Below are experts of layer 5 (counted from 0) of a mixture-of-experts language model. Rows are named router (the router's row for the expert), gate (a neuron's input weights, with its number), up (a neuron's input weights, with its number), down (a neuron's output weights, with its number) and show model dimensions 0-127. Each number is 128 + 24 x the weight over its row's rms, rounded and kept within 0 to 255. Numbers have three digits each.
After each expert's rows: "raises" lists some tokens whose logits its average output raises strongly, later layers aside. This comes from a sample of Wikipedia text that the model never trained on.

# expert 146
router:116166083156120114141118138136130142120153102158091149108078123165131118119079082089096167111123125141121088131099147081123152115173118120132154152115151154098134141155124108098163163127126151120103117102122187074151165122141108118141132134116117111110155141131109125159153118156124121125108138178118120146137156100098129126177178127117121141143123156156160116088129158152112117117158
gate0:169096082129106099119164134142165132090167119148108154103160119134119137090128099101157138139161113116104107137068140089131107059162142095111133127097177141152133135174173127130130146112131162126123154128126112118162138153182111132109115098115134108132152123114140146137182112134125133141142118128147130106115147104107107140126156093112086105159165166145137096142107123113129116135095
up0:118150194108111116129134095114140149138081117129137108158109170126111117155127132156156127096106102127109107115178097138102107112106132139107156070131135118123145148128102189176109160105141161119092147143138128157115135143109130113127112133097146093140112096098124137128086113154146085139129152085110127134170149111103163135125111124141113125111089108111113160089129092128114095073107
down0:141121117155119141122124108135156115139141120167115146123097084154110081096137094123123120110146121173107137155146144089130141127129108077116152136111105134115162170191182089142142137148112108113156138182113137109129127141133098119140111101141172119113151115132097168151099127138135084177106149133099089153129150139106128111138097125114137118162085154118108144143099133142120116113199
raises: "i", "i,", "i.", "ish"

# expert 83
router:114101116161132149128116173153177145135132100100107099157117145116124164079139135123168095145139140134136105074154112156163140131134100104138102100125142141117101113155102105085146138117086135100106112121146106150148120168196101101126157124136115131139121155141111107110126121133117128143143095170095115126138154111150149077133092173157133146140139113131143087166081142123133115167161
gate0:125147113136116121086167113101159103164118134102137109124161159155172111103123142096175136152093147146125148110114103114129144167138168116136135116089091095149136141133147145095119122128121135141152133131168083146134150134158071120087190130155090140164139113136109124155129128139122169094141120117144110092138135139113125110092078139147124174120133126091120093109134109085166099145120
up0:124174101119106115118106156146140120163139159120159141128093102120132105124108161050114114146162119089170137168149147146140103140167164125073112123140112173149122133129137137139118130122088110104122147133150127135106118168138097113168155102090151127144141153167117144112138137123139162127142095134145176136144100147109109095141173158104167123143124102112105131111085111130136147176106
down0:163071153163131091127101056123134130157144106102122158166158119100109117152144096134160132097153137125161146144078119143134145137134138116133079153099093136133140133129125129137149147106130126166103147129156118099175117180096133100134145139099110119127137167167133135125137137145146154098144140143151083158156107127078155108132161126094159107131157108107137122087118104123124167138129
raises: "il", "age", "ear", "on", "end", "one"

# expert 156
router:133171132111070112150105114132124174084094160168118142141129098132122090158140147142141097119119088114084125152131173081120136101103140131103161145129099114139169129101124117148081113138116127124117146120143093179122135129119154142128116114157091125169154127084104116116130107096066184092125140138142131120119130127154155089114111097124134116105094115111134114154122152118114090105127
gate0:190177133130092087115104085110136132120140126140114145109130121145120121146144169133151141134133151113134116154117166091141175112099142112142152143118111170139159122095110145155080151125103121144101168118159148138118134135174143136109144091119131159151111135083187146148109138122134137116154153121156095137141156163094107144127101129119101112061142096172168126109094141119133128144145
up0:148144140152115091079103132136152127159158115131113152129158124140121129135089139154180157143167140142139140177104107138118130095118147121079138117166122137174121125145114108137111157093134065091120180131134112129153101085113109146143118100151148104116131116104189117118109151113136140149127125087132174098122138146160125144127147097144118108128107064139119079089131149110118124137137
down0:102195144150103140119136135123095162140096191098130140098135095162164125116115111172090148132132084102130115102135147111124138135089142135121160112107106105120144136111094194141179170101104128134120167105142169104153176128107099092109147113128102124141160080115115145108143142105102105149137147159104135117155124095143103134160137134116139122139149153102129140129150117133148126131149
raises: "er", "er of", "ess"

# expert 104
router:111134132151122113113096167101141104078171148107119181112159147100143144117094117149101147112130117124168140111174152152150100103086147160088084115120122118121097124109124150116124131135108107092144138121123133126140103105102145106128121127112122110113105123114157136125122122126180138115116149107098097097123115165172122106148117124118065179111110104147062165126154126120140134182154
gate0:156133110195136107093121087104108120125148156119120124105158122137147154119147122136174128142169146100119103138128101164160132106109120134137089157148152147068132113100086120120090095152130127139131121149114094078162113151149116181129140129115119111117126127127154100099141090165110081152166130133135139118171106115134111126157087123138106129090101122089141169132136091082138124114136
up0:118136119127159124174148119129135143078152152107147086141099140088155142117128142110141100133132162089133144117108171120143107110151069165120151144126146179160137143123168173106118127061106112136148131170153139179119129110087101118122154151085115153134141089139130110095140130104115132108150133150135123128114111145113124122129138096126145166139168164121126102099094131143142093175119
down0:119102129121108141131151097130136142141155120130188108149136128131102088160119119120120103108178121127139172127177137152132159158131108171129118149140122142141125156148151143088093093124162173147121106139113146139104138156127113129119138149154134106119131122135119096119150131135139138131105126130183086113114110113101084187157135139151121130117173102180153142169096076119153131187163
raises: "i", "u", "ing", "ian"

# expert 110
router:128127127114098113144169140119157129138106148160119121123100152132133157118143156156125085124116140112130155093118074105128169133154092135144120130127152095120105097087166140160113158107154097146140157098169113102097125084143153102137094108133101162151094112111138129133117170115097127168135124122117136130116133158172114161058116111119107146159130102128174116148155156075131113098125
gate0:150100133138151080132145119154117151123118125149111143105125162067139141074123146092163098111180140096146143086130106100100130132148109085132146135114125125098151147128116179127112168098164101185108118152162113084178149111103094102127086144105152150131133126128157116114107143134127096100131108116133145129145133132142102145109159142172119140138150108120124163151155163096123113142122
up0:126138109125112120111139137147112088097115162133153113141158067132120128111117098099136125119105133154146130162122157119129082122119151151125142151111122117185144183142118125104174105113132167088128152141098120099096125141170141154101154108150126131152137087124100115145126114129141172113122109099158125149134126111089186063156142129111153102141100184123103136130120137068131121133111
down0:188097151096118127102096112116112110097076190126150093104137092126159116116129146095151089121130127123098129113150162105124117141117126107132143115096145069121134140134153169107122084163117085152143111130173152133158158152140125149104128155140146113103151134139105157122128153087117128150132095115148130109147096112137144162110144141128115190096107133132106145131159085112098108136118
raises: "is", "it", "ic"

# expert 19
router:133138092116157136172125147121128151106162141147095122163096113133122126164135144127118121137148087141128144101114123138133165113132078152156142062122109123125153088107134141110174089112117146130098098085119111078125175106105153135152109104117122150149134153108112122120071118150082127118122124127157089149137110123187132122151158109140108141139134147147114137114119071166102138174119
gate0:142161126089160133175127093099117151144122111098109132131110154132138123126149114131164126115131132091106161155109104114121096120161162102132118116110148106117138127136138139122146158158110158125121183110174114071155097107098120164121158156089113128156124104107068099133163156113130150120133117112155126170110100130107110190103125149119162125123137158125118177147141074110136137140160
up0:110129115122154152125151116085119124129111082129138104146120176107110122128168096129104134133117173130126163178118142082141144110158137153130127136093130143114127120139132161163124133158137120140119171143123096168102123106109123113163156107146113189111129147141133138131142146092140120125149190134090120148126116155146104162100158141097150073086122126129100166100178093093093105125137
down0:102131155091135124101115144130117152095139122134141167065139112114125136174140138194156138102109095138145174117109099153123115133074151100109102094102123117120084123134155126134125117123126113117122138113125154104165147082148187120099154123100139155150169105140183151100123147148112130125094139166116111099154137111134135147144109154145175137099145093162137123094115132143113115157119
raises: "M", "F", "A"

# expert 140
router:123115120184093145137115100153118129098126138150113106139113134109103143116100115131134090096102127110172131150129131150122087146122153141132160121121130184111103118115110150122116150110132201126133134103146119157122135117149117104133155119127096156131131139102144117152147130111103142082124108072180086115116115078145138100083107075107099113142094086117143155146151136096126149146187
gate0:151146150167097146146141121130127157129143097096134097127120110080131118124141112148148091112088132129155122168107142140139092129159127104126135114068151094113167120146094091151132132103129145160137152142146084135092165078119124108073116141120106138147127127112164139133140096135130118123159151086117138179122135143184111085114111101111146094086123073106130110155108116123135157135115
up0:126101094151146178147115140157144118150150134113106146136138119120115089143132131123130136123110157171129141108124128114153120108162161125160150123137151120149111125125113124093147118130101157158138115133181124122143178089119131129137090153133084134097116156110116175139145103086127156116134131123101092138165109156111131088131135080131133103105176209110103180116119120135174161096103
down0:148136126161112187140166094071129163131100128134124157117082144100152097107111118141113113124160145156162157126104136134123106143098149144108164106115123133136142170163083123135169108076115111122128140116104092119113158105105094120119163091164104107117145107126141139108140145116115102081137087142124122153159172103117172120111128151123104156116071110142133112108133141130169124132142
raises: "e", "es", "ish", "es.", "ic", "es,"

# expert 127
router:127098147043085123092153144134149111160117119106119117158132109102153151117129133171148140131089096122159141100110132132145140143106131135115110124099132141140143131091152149169193157127115091093120146132128165112166100134154135121139142124123124107124091084106118137090117104155137148108135094135112094208135140133166136148166154156125147099151125134109118097120138143145112095130124
gate0:172134076096136110117132113100162092157128129114130130108121099128122089138127154100140143103140135126127112073128081144104149114142141104112129154119106168111126118091113092145127154145137168127094192182129092081104125119153141104133129130126093121127142179141096115099160154105081130122172135125125115126125141177175107149135133140139109119166112137122113147095112127168150095134135
up0:164098133094112101095111122111166109134082125120137112133095065153133098142130160111110143138149136105153139095108088117130107106160177128122137126120084091130156126094124148195152157148158145110140121149086101113129093127115129119119166097098136107151135147120138125138137129138132114106152113113143141166162134179170111134128177134113135089123113157137117123077120160162166108130120
down0:110127177113143146127115138111137165107149115166142139089082095070141113118156176157136133113169162134097139115141117135160162110156090165083149122098132088108165109158091145160145119088138128103136116087145117119138135130140133158123139138114127117129123155141112143145138135108123134177132184172117108167135099148125183096154130121121136142137156183116122110112139156129119109114130
raises: "- R", "- P", "-", "- S", "- F", "- G"

# expert 35
router:115132156155130153128130151167107159149123156141117121093083113134127140144133150190153100082135115153156154140108107171192139134155144148102101105139109095160139132157159145125110098086111122174142124125098140130111165108129121143151138134152142137154128134145157137133127111166119102114099121173145086143177154158164136145168111134134131150135108140119161129129089136117151168131184
gate0:137156111110179114130106153110097119142133129125103112143139143126165138082146100140126119106090150131093143138090139131136149119156153118133127153133132135104094120139165108131103132141134180097144184127138137128146127137145100094144093114094108103147162139117099092100159182156101106129129196133151133110146112103114153160140115169130099090163126105105151157161135124112139151067095
up0:152135122163104120137089085105109183077151119105123165143136116133078097161136173104126145123154138097154162167140128098090091153107154139129099130142125167116182120099124131172131159150137122081120101127120109128101108135165167111133152150161135121128115129114149132141088155123113173143149130116120149129103074087136141101119157163132158113115130112116121116153131140124112102153146
down0:084095132115053161117117127124090111088107158168095108115167111119134152130135143136131098135118142137161123128126121137129154167129126110130121100105104118107123131141125110125160155152126153144138088157128152135156139090128130181136134131085163089134122161097190088141111153105148113135079146116100118096101145094130140126126068147128138129122112173139168119150134152090135115130145
raises: "\n\n", " They", " However", " The", " It was", " This"

# expert 125
router:084100146152114114114142132144158124114129096123116133121151103102163126163133134129139144134118115128106112150106133162108144139118140060148147090151117134101120085079112105150158125153167087121170126138108166122127158126079125098134112153127081087098141150142112140132126125132156127097168171139128089125146140091085134079117125146123139124172139123085088126124104181141115160111128
gate0:130108123152149146114141133131097125113106087121129141125122155140169124145117165095148110159118145159150108127127126130119141146169106080111158113131099059088119139123103140143089111152155104126102117103096131127150109094124077136133099099092115088115167132139090127181129106107142131135175110101108151076138110136098137164152135142136138130118110148085120152120155085126154150127071
up0:131171155152151127123142087103100128111114127146133108125163096125127110109186127161087107137138162100137143163138123160140148107109143096136112107088121111111076155152146132136161102156122106107108097117136126157109131149103127102162149129068142108129158117114120097114106143143126088132146110152158116168147133118134140119180184132120137129094168153105128157116084177168149104122126
down0:132118121092128153096153139145162112111144113113154114120119107177070141141125132158143133097121158128134130082138122118093130108103142185131136137111116131106115130121179136101099139119129126126142074102168109182093106105099104156117104102146135120100121089116155126121118137135193135131093163185178111132171131114125146115135133148134122126088139112133134078130168131110121090131146
raises: "on", "ordin", "ace"

# expert 106
router:138127132149144092118114145098099114133140166107137157154128129116116136134149174151097127136131131132117128146097117129157141106093150155128105128093168078072131122153109131135101167123119122133128138122085136127222112154127138109109153120142129134163152142107131136145097108121118115163177134087097124161151153105103115188093115104143177116127130131093129104154118086158115158110123
gate0:121123124159147115119153124066136124189131141111145089126138161123122164146112141125135170136124142176135142122137141140133124123117137142102105114076139104110120129158114112150098128113180125163138106121107128164164187124140100107085121104140139164124145131126152121121094099164140151152150138127133135111186121136109075185145107093164130114150136174158130146128176130112133090144112
up0:130142080121114119143101173102126142103190132084141159100142118083148148166139116127124107150116164138122127150149102109119137084110117107134173121134130111117087116179143137156109135158144099109148094144114159097135132125099083117095093116071107083111174117142132114104151144136127133128128161094136131111067097107106166135108092133138150128131104133103156159141150105135136134138122
down0:095123109099100106130107139140101135153183111136143089131124174139103128145152143139082101133159152109106124087106108136081100111118119135146145073174138143138100133132159135152139143091128140139150129115119183125153136141123144114105184186080116128149101131092116065135142158131130113134101090136100148162150152106124146152155113146126147104148126123117148144148141130088117122166140
raises: "ack", "out", "acks", "orn"

# expert 172
router:141156146084138092115155153141101144115119173151175117139118112119162112096079150115127127139117109141144139087194131095148135158138089107092137149154113145133148116142152072107099127160153138146141160101104145140135149138166099130111162119136135182133126118132121155109100145098144094118184122161139175152129169114129126062140135147112130115147163138115126126116145141126148121117126
gate0:142077128129115077125132128093140071145136121142154117103117100145158134092103152117123139126144152149131147147139135137172107144167134123152148170136111105142146170161164105133097152156178084071134146147112140131136137096119155109115120103135121164116142184121122152107121129108138139144168152156148148105152154121163118143112148127151131081123150111120083137135162167099168155117107
up0:133080136147111184121088088107131104118144120112119078122118124175118156116101101123096138116096128121120122144123077100161150119120158135086127149154104147147153118101110064134125143136089154134124098126117153125119140085133114110130150128120144104116156129148118125126122084131079078122105136121137118126151129102121146134146134105132108106113107130219147122106114116157077087133135
down0:171163112097062129095116107140117120127145104103141093153149096072129136140108137139089099147190140091141130126095126108153133141138147127112169113103147135139158125101145114103133129130106108084116131173102163131105164151135116127137181187121106104106146157138136089128137116133110127096099115087121110133126155122125074098116105119118132126146122127106108126137188128144158126106132
raises: "em", "ec", "ey", "ov"

# expert 92
router:126116138147139126155119120125087118106189125149128132114086119136120177173086097136104135129153110134170103113123143137091145126138108133173112063125126172130102103125147107135118149090124121155091147145086149109105154173123127113109149139131090109148162134129115104153124105158108131144106110156148150145116166090136123138168140159142157102154079121163077134126104143130150154099117
gate0:143164155166167109151104096150105111137162098126127128124118152122112174127120135132134144125125117116133090144130175098125117160144112079117128108113154172098112129107100141110123140114092113147123173129133148108107105091156115130142089136100106143144128101071108062149137107153122089149150141148107165139168114138137095161124098096145118078151087119146137132129140140114174112087118
up0:126161119125128180090137136086116161105134166121100115136130150143110113147181091124101105126134138136115130079141068153168133117157118153133143124143137121138166142106141111122171124170157163149126112145144128094119115144131132149129139124131140101110152151184127179156122169098136097143099109137147068148132090135117146085121145129135172128142153159141115147146126124146074120165134
down0:099102133121148158101074134118136079139174119066128089100140112105127132129139129143157117153125114168112127128164146114166130135122070104106122101108104101095117146098112133145074134156101133139128103122117125126099088125141107102138102169150148123084159121128117081179142112135161126144114129150133141089164135114141131102148158123114152091160157114139118086106126159150135138166126
raises: "he", "ell", "ens", "am", "ol", "en"

# expert 67
router:114125152175139147171119153147137164085113120165175128132099137150140164131140137104149142129156094141111077133118119145108147092150154156164146120144148134175094152120120144151108143101125156155144100142127121118146114131138098151094187155116101122159152103116097128138124110126084135163162147146091100136111147090159122132158109158147097159144107114157118092093149144102095120109097
gate0:163099127149149124160110130109125157134178085167097115110147155154122145140116136120129151153167159145132090142071127123117128094184121139122172096136151120141133155142101143180132130111127167147138137138114146092141131126125076147120136115101097122125130109151175102086166089140114093134141108140130133147165112109127089107137160082113115126123084113141124123107165159129156164111100
up0:151138110129163159156129135133143135090102140136174119138133125108135141139168124114143123139121100169131123106141089147123129094101104130121128087118169135134067133130144162113094146113123123158159186139139101150087160108161106133158168102130080125099138121138150160099129130148114186090127145158143115156071127122155165103135112147132131178154139148166148094141134139095123118105133
down0:166121150153152136141158097137152113122126126150112115086084079201164125105125124136146104105137137099130117144155188128131140117119123131160105123125136116083112170175156124166157138149116059117087125114122142166164112148107135146143103136140176177135141142108135128155148079146150135159138129138097115145136121133134106136140138115142164155119118113095143120125131073116118144136150
raises: "n", "or", "our", "ec"

# expert 115
router:141183092131112138097145128152170121115107142128126124146100134127168080147149084162139161114118115152131073152129122089110152085145111138148139147140129104116160157099108127114118136095134140133154103135139161089116112128120090157129100174141102163088132124148134129123135144151128108111183122127132092122133125093142183141103164155133080143104135139096149134125126124125106170125190
gate0:155151135173133122101126137107163125142135167145095082111139124132131088128143106129134133092127121161151117170095133098128128131126151111145134136131143079086164161150092106087122129116145140153159116151139127113131079152139119165131106137120147139141149117142133102160156119153161120133188136105116092107158139123122138168105129143115083128118128137116190152171118115084174145170170
up0:132134094134141115090104124116177148131128145074136080179142126119108138107162123116125114153125095118136135100095163103167121101202188142099137154129115164127130150159113114064128128129129173129077151134133118138116104127112091138140105127127154116086129142111157141139117132158130139098151113102136154144130107146120139132102152170104110112113146116152122112144166087126139145169154
down0:144183125115093160167136110160174143116158126153097100080121111142134138138170115130118151146141106135114156125147151130128147140119115162164132139137152141145128126137158122131121129097170093106131142157151131111155154105167145098109130102171125149121145150162103121118144100109150110177113103102110154094127089138119108139112155162181176117090126097116181095139154137150096122139165
raises: "age", "ly", "o"

# expert 72
router:113141092140113119103144135085138161130150142177151117160145075180090166128099141125098142122110122115138145118128149078094149141157137129120126120137112092156072147129139121150091115109119102095171127130181103140115141124112136088121130108175145146143154127081119115140158138085086164103112103136138116086145119130137145136102116122128103170141105102123155125130144166148117110113171
gate0:151123149114138055133094140135180146170171117137135095115128137155106144133103167110147139147144175127166145107118127125090134098157157115115128096149095142170116189141114140131105116090118111074155105123128123159167114117139081126151110112157146141128165110111113106130104140136105122107143122150155141096121126143137124192133149126155117116139102115110120108106128108179140153114093
up0:114114098079122133129115127141116138131144119100126103130138131155098130137147136141127143118089138146158145131109135167130109118095121121124141125118124084138165131123082119123160151127108155116102159150104124123149127111108137127099169088134139159180077163116135093164171116169122123099147128129157123166144138111123131136150075133156108130088104129105138064109149088132149215159148
down0:175124109116099108101095148136119115126128144134114137129099077109127159110172128131179155141180140108174101137126114142115125115115094154060110135134146126103154133114113120104127093135148134113153131102127118189146146110171156128137117101146094164110130108090135084134116154107073163125151125149126182119115125120162134139162112142159102136149143156126124121122125094132145142136071
raises: "s", "s and", "s (", "s in the", "s of the", "s,"

# expert 135
router:116072163109144120136111157141100127123126130089154122135097105113131094173069125144147107129133158158165172127127163160119101141121105141120131107138128159119168170147136153087137146109143108156127100139125097112069122172104133139154121107126115154138122131122109093110117134096098140114125168123106147171143151143083109117110110170122188147124124087108105105144105125130129126168099
gate0:154087162116117112174129135140133134079141137098122121115130131112141126130130103095214118122145127109156148095120114124170169069155140112161136150127109124128143195166122145123081117102121150133119140158118087121124149113139136108118140121090132143142113114133140093158100116141126105100151152098149153150125155114088076150154092115151154155092125114117130121136092110109131146127087
up0:123109122155151140082087095124098083148130100137132101154138159128103184144144147126118105152125131156098116111115109151144118116112103135118155129111161119138138157138144136147147122139149145129091132099124105158103161143135118143130091158138117120136147120118166179147138076093171155103118106088107148157103091123149127150127173147131101107153169140102129136148107061079104148110093
down0:115112147187135137113139134122107122102118108101128157093164108102140135168114101116139071126081151102118145139096103125127090113140181119139091091159119135143129157150099132107143158132165141108146159121126103123109091091087143122098129134141127138177170139120114141083142135132123153126108133151094128148145172157135117122134123164132144103112120135140047118122157150087140140113094
raises: "ric", "ra", "verage"

# expert 18
router:125130153155148151146158132105129125106142113134129077133141154146086081138103164106163167155102158109110113133085145147138137155076134158094142136153146136140125131104124092105151130100091113140081092139098118107174062151099106164149141142085136118115135128130124132101141167110157128103122153136152148139128147116098106147128100130101160111124133089149110101095123158115081125156143
gate0:136119143160174101133135104133127151092136113135110113133116156127109118142153160092132107086116179082146061121116111106102099149111152126111150103124174148159130142100110099146137116152153169128095122096114103109156094146123099167154162109132134101118096118142103104086106118122133159147147132141171094139154153121092096103093145110097096078125100119107135127127122124099155142105132
up0:111126149153112110132139148108148150114114107139100135102142146129101072149127117127134140151134096154111080099088141155152121121127102137123163104155169141137119133085085099112157177098151133146118123128143175147124120143153137146120150157121133155091130154120121145090091156132140131111129161126146156131132161156129078161097091110128168125101156142125101061097139188099119130159130
down0:108140145107163078131115168119128175134127162110111144117168136141142085122127157129084135107113148134146108142131135141097134155136184113140120137115074106093129144098143136150139105102118124145074113102102144135124135187151114126138139133120136168113139127118080109128141131151143151151139132119152074171095089115095106159121136094107194129142137177114108123112142149144128084122117
raises: " have", "day", " make", " have been"

# expert 121
router:138134130143128147164164102140114149115091173079129151148118119136130112178105126135156140136117124098128111173095128057142116112164131168137148081108170132103191141109162142126145112139131136142104197149140158091085125112135127126153124117086128139123151103131120114143127118147122146145110118116161150119116079131135156129152132121091165102130151165127096118119154140107143135157160
gate0:165143139138114111141124126085126139163091141153150131104158130149156124150118128112146112170147147075148120138141118109163137094136137136087117130116169144059185121162145123109120134154068157130052145166164125124113147139169076134144114074146142110138133108142131165126129139119156123127111130158184116125133120149162130170115121136138119110132149124120111132110133124116164127148135
up0:147133175140122085138115104111113102132124153124122108113127115126113109138088189130155131135110143101126135126123133094133130117110168165117114095099159116101174115095101138118096159176108165106122193143151187107110147142133121123154118104091154116141149154137130117144139115167128106145138125125144147125132090152111147112162156116090149098129150129125095186124125160071169127121104
down0:102083154136117179135127147123133136091150077076142111146168104148149124167131110080153125082141157101116149127116123121134099115154076102135167117118151121140130155087154152149170125103129090122106109148121116154106148081174107140124124159126134165154189106114136123162156156100107117134097127132137125138089113144132145129108168125123132141119088138140153119114135141147140092147150
raises: "ab", "s", "it", "er", "able", "ably"

# expert 23
router:131097082119102145106140132078173135121140097103152160144075132143114125095150099160117112092100113153144170136120136150133115112131137104147139118088151179141139120094091150147148146115122139151092098075146135118154121155095128110102162122117105128147137129096085100113096136139098117163162121096143135146142113099099103110122098122170139112118154126176117098082144145104116137103111
gate0:143138118137149129143097156089092107102187150111157128113103099195103130129177158112109109137111103152151137146134119158137116119134194100115143117107128151158132158155078130114124120144170110148120143155128130089139121150152120099098144103117119137157150126089153116114131112136134082157146143133129136123154142088097126151144146098167141096083129130157111128123179133095158157123159
up0:107115095117111109102067126123155121107134113126158141162113117161152129146133172129142122166097155133127159110131105128155126091168177113091134141105081105139074152137156126106132130148132209130144146121096145129150134146095114094119097118132134079112128126104149090149123135165157073136113126105115100132164092129114143153116150127129140150129138121145134114094110148106175160132144
down0:140154164139126115118113125099110155133116114175136112162136174132107134133164131130120152101119057135055145107129135073166157131115162095123136099107091125111110122136120119105113122136125131139113111117152145119190141136124163173092127172144125099144119140151111130088117113113133171120085129143118121129154124096120089124110142130058146117110155148135117082138135131121095135116149
raises: "ing", "-", "ed", "-b", "H", "C"

# expert 132
router:148118126147156143139168169140144151159114134078131168128114139146129094082129143130069157158094134146103126129118145155161143097095136109135136153130148120121111116182124131125124125114162141116134100137065108115164115121135121126103152133171094096141142122106090121160103100147108119161161137146092126199114175131124126149119135095136135136104169141119130131185108108095113124150132
gate0:174113149126120132111145161100100139148107140106134116097145137135130152102120132127138148109116132137118083161128170082123108117094106100122129140126114139135140177103160119124109105140113136190072092162163107128158137095119115149127134156168142120181150132123148148136151128133148155119174152119172141142148135112112146129143126093116160122162114172166140172146097084131127189118108
up0:161143147139140137111125145114129133148110115103173153142160179150111160095127114140111084133121169161146172118104126112106113111120119133112129150095149161123152185123124137132129121105135139151068144161125162164132136143136136146104155114138122112131099153138104124143100134104107156124202189152137128164167127100085153154107101129135164152150150153161163140115107101119108117128157
down0:080163145133133176145110176110115120132121124160111117124154134099128129133150139132092116112099093100117119104119109139119139143096168109145066054170123143133116145139140131125140102163122091149136147112123089152137116160158092132127080137156158112133152122127167134127127178118179201143129144134130135103130114142108121159123127138103135108115085120147115111114094137133089102118155
raises: "rit", "ut", "ild", "urd", "ired", "ist"

# expert 63
router:109133166143136116120101140124111150162139134127131123130133110129136140168127186128156117154102141112135132144138120130146098114115165113097086122122098124181125132118142123152070130124120096107155123129134103147120143098111139148117164172111149129137112104146134113115110109112134151125123108106122176111090096115095061112117131129124080091161109103128098100116102082174153209093132
gate0:156106158109129106131103134114129094127140127116085148128130128123159106137136116165157127129145153105115095132115154110123131130163160107140126130150112097125115156111130121086095157158101087124173106144131131143130131099084103131143104096072140110168106111115075108143120100090119145106141137124149171097159105165176112155143110106102071103115096138070167110121124086123131147148110
up0:136127166147104095134136126131077146108103123149148148155136093149149116121101135121071138153091135162136131173119131159131109138129101113110181096141136144132098114150157152114119131123139104149101171105097152122117163145129127105167110091107136108138132159134137140123174151147118113118174110112086108121106135135081135118167138145116149198113108121151144161119103156173105080126158
down0:075138109134138117117121118142171135155081174169133108095107102125139098161127159118112120103128096154171118102144083154129106102105160116141115126124170105107138145165124101122107134139093094112125139085086121111098090144160106150145172142166123149147129107133117147133100121129106060151105136101110163104146106119126099167114153146128152128122109154138080105091146137109128120134125
raises: "re", "b", "ran"

# expert 137
router:138097124115144182140108103141113124140120157132167156118137115087121084150154116174129150131131096119152152163124155125165094109114126155106112104139162171081155110160154160148124158112137143126104168194160139103119131166139128117094099084101117161100135114117151106158125145151169126096075106133180118122101116135139137138145133137135144128104172146112155147149145121138133126132140
gate0:152120145152167112164147107140064112099163104152112121104140144129154094166117122153136125131126176137129117154102114135161115132107162119119124103113132130097104138143129142102108122152119110134113135168106096064158119166127104110150116123087128116157117152122119135144150168154169098153095123131126164130123109141078140134114137063102109071126117111122140177162107146170139127128106
up0:120107116101122134136123114133121097134161142139117104111085114133151138124092164138146120134114104173145072104107117122107132144130176124171166152155088141151130083129171089153162149128105144138148107109116155162155170084126105141134139158147124145145108116084138128124138186093120111200125130153126145120148166136151129160143126101142145132118102091109094108099129087127111142121102
down0:143113164152112143119124122128099105117118156096126132066143122091113134147132120090115134096144153142132127117163138149142152097137136093166151110118148128092110111120149108115144109128140120104098142106162139155152159135166143147111191117112133121138138112063175116128156172092136160151116121169120172150114139121084119119113099179142160129129148137092181141136103174128120147111099
raises: "ol", "c", "up", "p"

# expert 60
router:130160124133078138167147175135092080134110133108088151119140121121161123130109120075084113131117137135136156157131110170089106103118129121169124124163113110161096093112131125127130119146137150103112095117170087151138142133115122140081132140154097076124109127101165120094183152148146117110164154145160101128123087127161145113132093102113129096140125173116098143126116137112145131128160
gate0:123142095128124122167142136102127122135132110158134122120153122131153100086114126121108153118122175119143119133139123163151110118135127091134115143149070138131095158098079119138111120129075126065126132122154110140145129120127118107129174068121105120077134161078144136097118153113168082126168146149173129099146102071113114138118125094121117114127121117136093108135086114116141156179119
up0:120148169135129153089139132154091120128116121145138148143135151120121159143063112123150125096149155119116122173161096139102117161135148137104049116126136122116144128105109103186138138192158120154104117158146098111167124095079124113128136125142129141146131121110110104133103136165100107118153133131109142147122104120092124093159120099160087090144129069134135103135134173135141135143133
down0:137158113175128197133130098092143151115139096077153127109124107123150115160127121157145141177128128130139125131121180095127096145161132150123187124142122114132148149093144171111113109099088086100132150137145110117114147104126163161121114128157161145123114115135083147159123159165146087125120132086111109132118116096129143132137122134146133185152148121143102159156119124133103144076109
raises: "2", "American", "areer"

# expert 59
router:112117108113171108113118142128140136123138132151121174121123115110156082097112145109129176146103136097120141109096130092124132140117108170142165179124155092138101118096131133118176110172101081173143152118118126103107123104110122123159104137099161109134164146123087150100150130147153126120171129146140134151099111193156122106135117088120182133146130100147159123139152155126101089120104
gate0:129154127106165133096144140129167101147137111131109117094123139153091093089112146100131140123108161087130169169079123124125140196151150128138146150096151073115127115095100165131164126170170127147119140142124101088125101116118113116112109104118150123140150164139134127124179135160161097110153146146145099128121093131122107103092114092142157118115150117131162140166154141154168122132143
up0:112147144169164152164148126107120154121171167128155131121101135103119124138161095144117123089124169171139122140089128148127165095141122115140095114116171132113181141122165103172107166110105095185141116103130148169102130118149131135125133167097127144158105104129127116143087136112103100146121172162114103156123142099117164139111088125088141091163134129154126116087112127110134130125115
down0:075121113108095096122124119115099094158080146077125171129119080107161127102145124119096148148107114139125086118149122086111117183103089146176162134145141107155056141133098135158136108103134140159105137127126140107095112116131101136132101108132129120153110115148119126122103155119134148097109074115142154127170136136127119146118087154137127154121110130130131089132164148152120132171102
raises: "is", "ir", "ise", "il", "iz", "en"